From a checkpoint of a small mixture-of-experts model trained on Wikipedia.
Size: 8 layers, width 384.
Experts: 496 SwiGLU neurons an expert, 2 picks a token, a softmax router.
Training: a variant of Muon for the experts, 1798M tokens, 6859 steps.
Below are experts of layer 3 (counted from 0) of a mixture-of-experts language model. Rows are named router (the router's row for the expert), gate (a neuron's input weights, with its number), up (a neuron's input weights, with its number), down (a neuron's output weights, with its number) and show model dimensions 288-383. Each number is 200 + 20 x the weight over its row's rms, rounded and kept within 0 to 999.
After each expert's rows: a language model's description of what the expert responds to; "gets" lists some tokens that make up at least twice as much of what it gets as of all text. This comes from a sample of Wikipedia text that the model never trained on. Tokens count by the router's weight.

# expert 63
router,211,190,206,193,190,191,162,209,190,206,175,222,216,175,201,187,194,186,204,186,193,213,189,203,231,188,170,212,228,192,173,173,200,170,227,197,183,221,191,172,230,226,197,181,170,224,217,222,236,189,179,186,202,186,199,208,164,219,201,204,187,174,240,187,213,228,214,149,180,197,200,178,222,195,207,166,170,213,217,243,199,201,204,177,182,209,216,229,216,203,213,197,177,219,191,204
gate0,210,199,193,185,213,215,206,187,225,195,161,172,197,175,207,196,187,218,205,210,218,210,181,177,194,178,162,197,192,172,183,202,207,209,205,210,219,185,179,186,203,206,156,197,212,237,221,193,209,184,259,215,229,187,192,180,194,200,186,194,201,214,186,205,217,173,192,188,221,213,215,178,199,176,212,190,222,191,181,200,184,218,205,189,180,173,172,160,198,205,181,156,169,207,185,197
up0,157,190,175,179,199,239,159,193,210,218,180,207,194,212,214,174,176,210,221,162,201,171,198,219,205,189,209,199,220,205,211,197,181,215,213,213,178,206,205,196,203,212,208,179,219,212,187,171,168,191,196,172,238,195,194,225,166,159,202,189,171,189,183,215,204,206,181,188,183,206,188,207,228,220,211,212,229,224,186,184,199,157,172,184,221,226,195,178,216,208,218,217,193,173,202,192
down0,224,202,188,217,207,187,208,172,203,161,216,213,214,193,225,221,158,160,227,214,208,220,227,183,192,232,211,201,222,207,183,235,164,210,215,183,203,196,190,183,173,198,184,195,222,233,201,200,230,222,182,227,154,238,211,169,200,210,177,221,193,216,228,182,165,199,168,202,196,230,227,183,196,194,255,166,230,214,203,203,223,206,220,185,226,225,199,232,169,254,173,194,231,207,221,201
Dates and years. Month names and year or day digits in dates, in infoboxes, tables and prose, e.g. January, 2018, August 26.
gets: " ", "2", "1", "0", "9", "8"

# expert 46
router,187,216,163,188,204,230,216,154,185,203,210,216,178,182,200,193,220,179,221,201,214,225,216,242,181,169,160,182,214,187,160,155,214,178,209,171,200,192,204,201,191,209,188,192,222,216,194,182,244,205,172,239,209,184,160,177,207,224,179,216,179,187,226,200,188,227,198,178,191,197,211,174,190,182,183,199,222,208,199,204,176,219,200,186,155,199,187,159,207,182,216,234,218,188,195,243
gate0,167,198,170,185,189,215,181,226,171,220,184,215,207,179,214,214,252,219,225,166,214,216,198,224,194,239,207,236,185,212,172,198,208,214,212,215,234,168,190,214,205,170,223,212,207,194,182,160,200,238,216,194,223,210,224,194,231,231,161,187,204,220,227,229,234,222,185,238,189,203,173,184,224,186,175,224,201,227,206,192,214,228,192,209,200,203,203,200,250,193,183,186,221,175,246,222
up0,189,172,220,173,192,177,209,199,202,221,169,197,201,232,197,206,192,234,210,235,204,180,194,201,195,206,204,234,184,211,225,192,189,205,213,219,207,168,188,183,165,182,175,197,184,199,217,215,199,220,182,192,235,177,219,213,192,232,216,233,206,225,190,196,207,235,186,194,190,202,229,215,181,193,173,195,219,201,225,161,203,204,190,214,193,177,206,207,210,209,165,188,222,166,187,200
down0,194,150,175,210,200,211,185,195,214,200,208,194,215,189,224,190,199,206,209,214,197,204,224,184,214,167,245,155,198,206,234,185,178,179,218,187,197,205,202,223,217,234,209,204,192,179,224,191,180,195,227,205,219,191,202,198,194,209,219,202,191,217,221,194,174,179,205,200,195,198,157,179,223,209,192,220,202,199,199,214,209,176,213,205,237,195,166,163,208,181,236,226,209,178,217,200
Infobox digits and values. Digits, colons and spaces inside infobox values, such as coordinates, reference numbers, area codes, UTC offsets, elevation and density figures.
gets: ":", "0", "2", "3", "1", "4"

# expert 45
router,208,220,171,230,216,192,193,218,193,231,200,183,208,227,194,183,194,218,198,192,198,228,242,198,158,218,228,176,198,197,217,205,192,200,173,215,229,161,207,183,178,186,215,206,206,211,184,191,186,213,192,196,198,219,194,232,217,165,210,196,201,192,182,216,183,172,233,228,182,198,215,220,157,197,227,196,213,200,218,206,241,222,204,224,167,187,228,186,200,171,160,231,235,213,234,206
gate0,210,163,222,185,207,207,182,204,213,238,184,182,217,215,215,189,198,234,217,194,190,223,237,196,191,204,198,206,168,240,167,218,207,211,191,209,191,196,215,211,195,162,179,212,194,202,170,206,194,207,192,194,164,182,224,219,204,228,193,203,187,208,200,210,222,220,195,219,241,214,181,220,208,162,226,214,207,236,209,203,177,177,199,204,190,227,198,218,204,189,193,182,197,189,182,211
up0,200,216,164,243,231,197,185,194,225,216,198,230,209,191,175,188,223,188,218,194,232,183,172,205,212,204,212,214,209,178,227,198,205,155,190,161,182,192,207,152,182,216,210,219,215,200,213,217,192,190,203,215,178,176,225,234,190,184,208,176,206,170,186,192,198,248,247,223,193,189,209,200,210,181,217,229,181,167,201,213,189,196,220,204,213,190,207,228,245,223,203,229,150,206,227,210
down0,224,197,200,192,164,192,201,199,187,206,221,178,193,219,195,218,242,161,227,198,192,170,213,191,233,193,189,193,175,220,192,189,212,199,222,169,194,189,225,201,203,210,169,219,174,195,198,199,191,218,218,183,182,234,220,207,188,192,210,201,224,190,237,225,212,205,198,200,218,195,218,210,200,193,172,216,193,242,188,205,228,203,188,198,217,169,213,212,210,219,188,223,197,213,210,190
Quotes and conversational words. Words inside quoted titles, speech and critic quotes, including you, really, know, ellipses and contraction pieces like 're.
gets: ",", "-", " to", " is", "t", " be"

# expert 28
router,191,233,189,213,179,218,195,196,207,171,218,216,203,184,199,183,222,235,180,190,206,216,214,176,186,219,231,215,173,197,228,200,217,195,234,178,189,220,223,180,217,195,247,211,177,172,230,190,174,199,172,191,184,182,234,202,205,185,230,204,188,191,177,212,181,200,202,188,255,213,236,233,181,222,227,188,189,185,196,202,187,185,204,181,248,215,208,233,184,232,169,204,213,174,224,183
gate0,234,198,194,193,192,205,195,223,193,205,208,208,198,196,214,204,194,197,207,209,205,183,187,186,199,210,220,187,215,203,231,183,183,183,182,192,233,185,226,196,212,187,203,223,208,176,224,200,191,187,190,198,214,213,211,221,215,189,199,224,204,194,223,182,240,227,194,174,207,239,216,215,211,222,183,213,222,179,217,183,225,201,154,207,188,181,156,181,185,175,156,189,231,171,202,211
up0,182,170,183,205,233,174,223,198,200,202,190,205,181,190,207,158,217,193,217,197,210,189,205,173,186,232,183,228,193,205,199,196,159,202,199,222,199,195,187,198,192,204,203,172,211,221,165,181,207,221,164,228,163,198,217,181,210,185,206,169,191,198,174,233,203,217,171,206,214,200,210,179,197,182,196,185,215,185,215,232,251,210,184,190,215,193,213,201,181,222,196,195,230,204,199,213
down0,225,213,210,228,175,181,177,194,207,192,200,197,194,227,168,181,202,216,163,167,192,211,198,216,193,177,192,194,214,208,208,230,216,190,156,188,160,223,174,219,204,217,210,199,207,198,182,254,221,232,196,204,189,202,175,215,192,202,177,174,201,241,187,153,161,189,155,176,215,176,166,220,206,150,221,170,192,209,200,234,180,190,191,238,214,191,168,180,206,190,191,207,202,194,209,215
Career verbs and prepositions. Prepositions and verbs in biographies of careers and posts, such as served for, studied for, stood for re-election, appointed, graduated.
gets: " for", " of", " in", " to", " was", " at"

# expert 13
router,207,211,206,204,183,184,189,186,241,196,212,191,201,229,204,214,174,194,194,187,235,169,179,177,185,231,211,180,180,227,213,203,156,222,211,195,179,211,200,226,173,200,169,210,185,208,243,205,225,212,222,170,216,246,217,197,184,197,185,197,205,193,199,215,197,186,189,210,197,221,202,203,224,157,270,232,213,212,163,190,180,196,200,217,227,194,213,210,192,222,209,230,206,212,163,181
gate0,183,198,201,233,226,160,184,184,183,236,190,198,203,183,184,186,223,216,193,177,201,215,208,214,227,210,224,209,174,202,214,183,215,208,226,219,197,182,206,213,203,178,204,228,222,208,223,206,180,191,208,211,193,208,178,172,199,211,178,182,191,205,172,220,170,179,170,202,221,194,201,206,168,210,189,176,216,202,196,222,234,226,185,197,173,209,195,179,167,221,189,235,214,208,164,192
up0,218,204,225,179,197,216,215,206,201,209,178,170,228,205,180,161,190,177,213,198,176,221,191,176,198,189,206,208,214,183,193,210,236,247,222,191,195,198,201,162,214,212,209,199,224,196,194,202,176,217,234,155,229,226,193,185,205,198,177,192,236,199,220,193,252,229,200,215,210,190,194,177,201,204,210,201,174,192,224,225,205,213,219,213,172,218,217,214,180,165,183,180,239,246,204,187
down0,201,210,219,201,175,209,208,206,228,206,213,214,213,225,203,198,183,189,204,199,204,192,202,197,186,214,179,234,205,210,171,204,186,167,219,205,210,198,184,202,205,177,211,203,227,216,191,210,178,218,171,198,192,195,195,208,228,171,216,237,161,230,230,183,197,162,202,190,238,208,187,205,197,224,199,227,194,199,216,221,195,201,224,198,171,179,176,194,193,178,197,212,216,203,178,191
Romance name fragments. Word-piece syllables and particles inside Spanish, French, Italian or Portuguese names, like de, La, é, Car-re-ño, Cré-pe-au.
gets: " de", "e", "o", "é", "le", "re"

# expert 24
router,174,213,213,192,207,201,188,152,212,185,209,216,187,181,195,171,204,193,219,193,174,229,222,189,195,203,194,165,222,182,183,197,181,186,195,216,198,208,233,157,193,216,213,211,176,171,179,195,232,183,201,215,223,245,215,199,186,183,209,189,223,215,204,214,243,183,213,213,215,172,162,199,200,174,204,201,164,208,195,212,162,204,225,212,191,170,209,166,214,211,175,179,198,214,211,219
gate0,246,227,180,210,183,213,198,207,206,237,197,185,200,197,240,199,177,195,205,223,192,201,221,221,205,227,163,204,235,195,206,225,245,215,163,173,200,217,171,197,212,220,224,235,213,220,160,231,206,190,229,206,187,255,171,215,245,211,193,219,211,191,186,208,224,216,211,229,195,191,246,209,191,165,239,194,213,191,194,197,221,216,197,181,198,211,208,216,240,213,200,184,199,210,226,211
up0,182,257,193,238,197,204,182,223,195,190,210,229,185,192,218,211,202,263,185,178,216,203,202,196,186,209,190,215,194,204,198,215,188,179,182,224,143,209,181,186,167,167,200,235,199,218,169,234,180,205,169,198,209,254,209,153,170,203,207,201,205,231,202,158,184,213,227,196,185,172,243,211,194,227,219,166,212,198,196,212,215,190,209,200,217,187,179,211,203,194,161,196,200,221,185,211
down0,240,204,189,179,182,185,241,174,209,240,209,174,167,199,206,204,171,207,191,231,195,186,187,155,208,209,191,243,243,214,165,190,191,229,170,214,203,174,198,219,171,218,204,169,178,221,172,188,212,159,183,189,186,167,180,175,165,211,188,226,195,220,202,174,190,191,195,231,207,190,205,208,209,226,209,196,216,174,218,208,191,208,198,188,227,194,181,199,220,216,215,176,200,187,194,190
Places and non-Latin bytes. Place names after commas or "in" (Virginia, Poland, Bucharest), coordinate symbols (°, ″), and byte pieces of CJK/Korean script.
gets: " ", "°", "″", "W", "N", " County"

# expert 0
router,215,180,182,183,206,195,158,170,168,236,197,224,202,192,201,165,208,206,210,220,207,228,177,221,177,212,209,213,173,190,175,203,222,189,197,167,191,199,203,191,211,205,176,196,183,203,217,188,203,194,201,183,147,217,218,168,150,219,178,202,174,211,226,223,190,172,211,184,192,170,165,198,201,216,172,195,182,196,228,234,188,197,177,209,163,226,211,192,210,203,218,216,199,189,186,206
gate0,222,224,187,185,202,182,192,224,190,215,194,199,184,192,167,169,231,208,192,212,196,156,196,204,155,236,216,187,216,220,217,160,175,217,203,237,240,190,214,214,173,195,201,194,198,157,225,225,173,185,212,189,193,222,210,169,208,190,179,203,212,230,203,221,198,207,219,204,231,236,214,200,175,206,200,195,176,208,152,187,177,186,228,225,225,209,198,185,232,205,188,199,214,236,160,189
up0,183,200,207,134,205,194,156,225,161,206,197,222,197,192,184,203,201,180,240,190,175,207,193,199,185,175,176,194,215,186,213,188,209,166,206,212,213,190,211,197,164,209,217,220,190,191,202,206,181,183,178,176,228,219,203,221,191,231,175,207,191,197,177,175,202,204,187,227,185,224,219,196,199,178,234,205,196,221,192,220,228,207,213,219,185,242,214,181,202,206,181,166,185,178,177,184
down0,193,204,210,210,174,181,210,208,213,170,214,195,200,223,225,137,214,228,154,201,219,226,190,209,191,178,174,155,194,223,222,191,230,207,186,168,188,177,201,187,182,167,188,179,222,187,239,220,186,221,194,196,223,195,200,198,179,196,201,213,169,198,205,247,173,205,163,212,193,195,207,200,202,214,202,180,215,207,188,206,196,178,190,181,178,173,209,237,178,201,165,221,234,159,146,199
Heading line ends. Line breaks and equals-sign markers closing section or article title headings, like "= Rabou =" before the body starts.
gets: "\n", " (", "==", " =", "===", " =="

# expert 7
router,178,194,223,207,159,174,201,230,180,219,177,212,210,191,216,200,182,172,176,171,204,222,236,225,195,188,207,235,182,178,173,223,233,193,194,173,189,203,181,215,199,203,202,177,183,193,184,173,211,193,211,172,179,211,212,225,198,224,181,206,212,235,208,209,184,165,177,195,173,178,231,208,197,233,172,189,186,183,222,214,188,210,198,172,188,238,216,193,222,183,229,190,177,220,222,233
gate0,219,236,184,215,213,208,201,226,208,229,208,159,192,224,197,228,216,205,192,214,207,190,208,178,189,179,171,208,209,182,195,234,204,169,224,171,225,183,172,231,206,184,200,184,194,195,201,201,178,179,221,168,185,206,219,226,180,203,196,195,221,156,169,200,199,183,222,188,210,209,248,203,226,212,204,194,200,223,205,197,207,196,195,245,177,177,197,179,214,218,208,198,243,207,198,220
up0,201,207,209,215,202,203,205,156,233,217,180,193,193,206,190,185,223,202,233,148,208,202,195,220,202,191,178,205,195,243,212,195,219,233,206,203,193,194,199,202,201,214,200,178,178,171,210,172,227,245,178,190,203,192,202,216,213,203,182,175,189,188,176,193,197,231,211,204,225,213,212,198,237,204,206,191,193,177,183,199,216,220,233,234,215,227,199,212,196,167,198,176,187,237,213,207
down0,222,217,222,203,222,190,197,241,193,255,222,225,200,160,199,228,165,212,169,200,183,214,188,183,171,213,166,267,194,201,177,186,226,148,213,175,173,168,174,176,194,202,208,181,174,179,202,216,193,199,197,216,202,212,214,220,181,205,231,169,199,168,194,212,188,219,207,209,193,214,211,193,192,205,212,231,179,199,199,190,213,196,196,230,224,194,176,208,202,176,173,202,218,184,188,212
Sentence-ending periods. Sentence-final periods and period-quote or period-parenthesis combinations in running prose, plus the line breaks that follow paragraphs.
gets: ".", "\n", ").", "\".", ".\"", " ."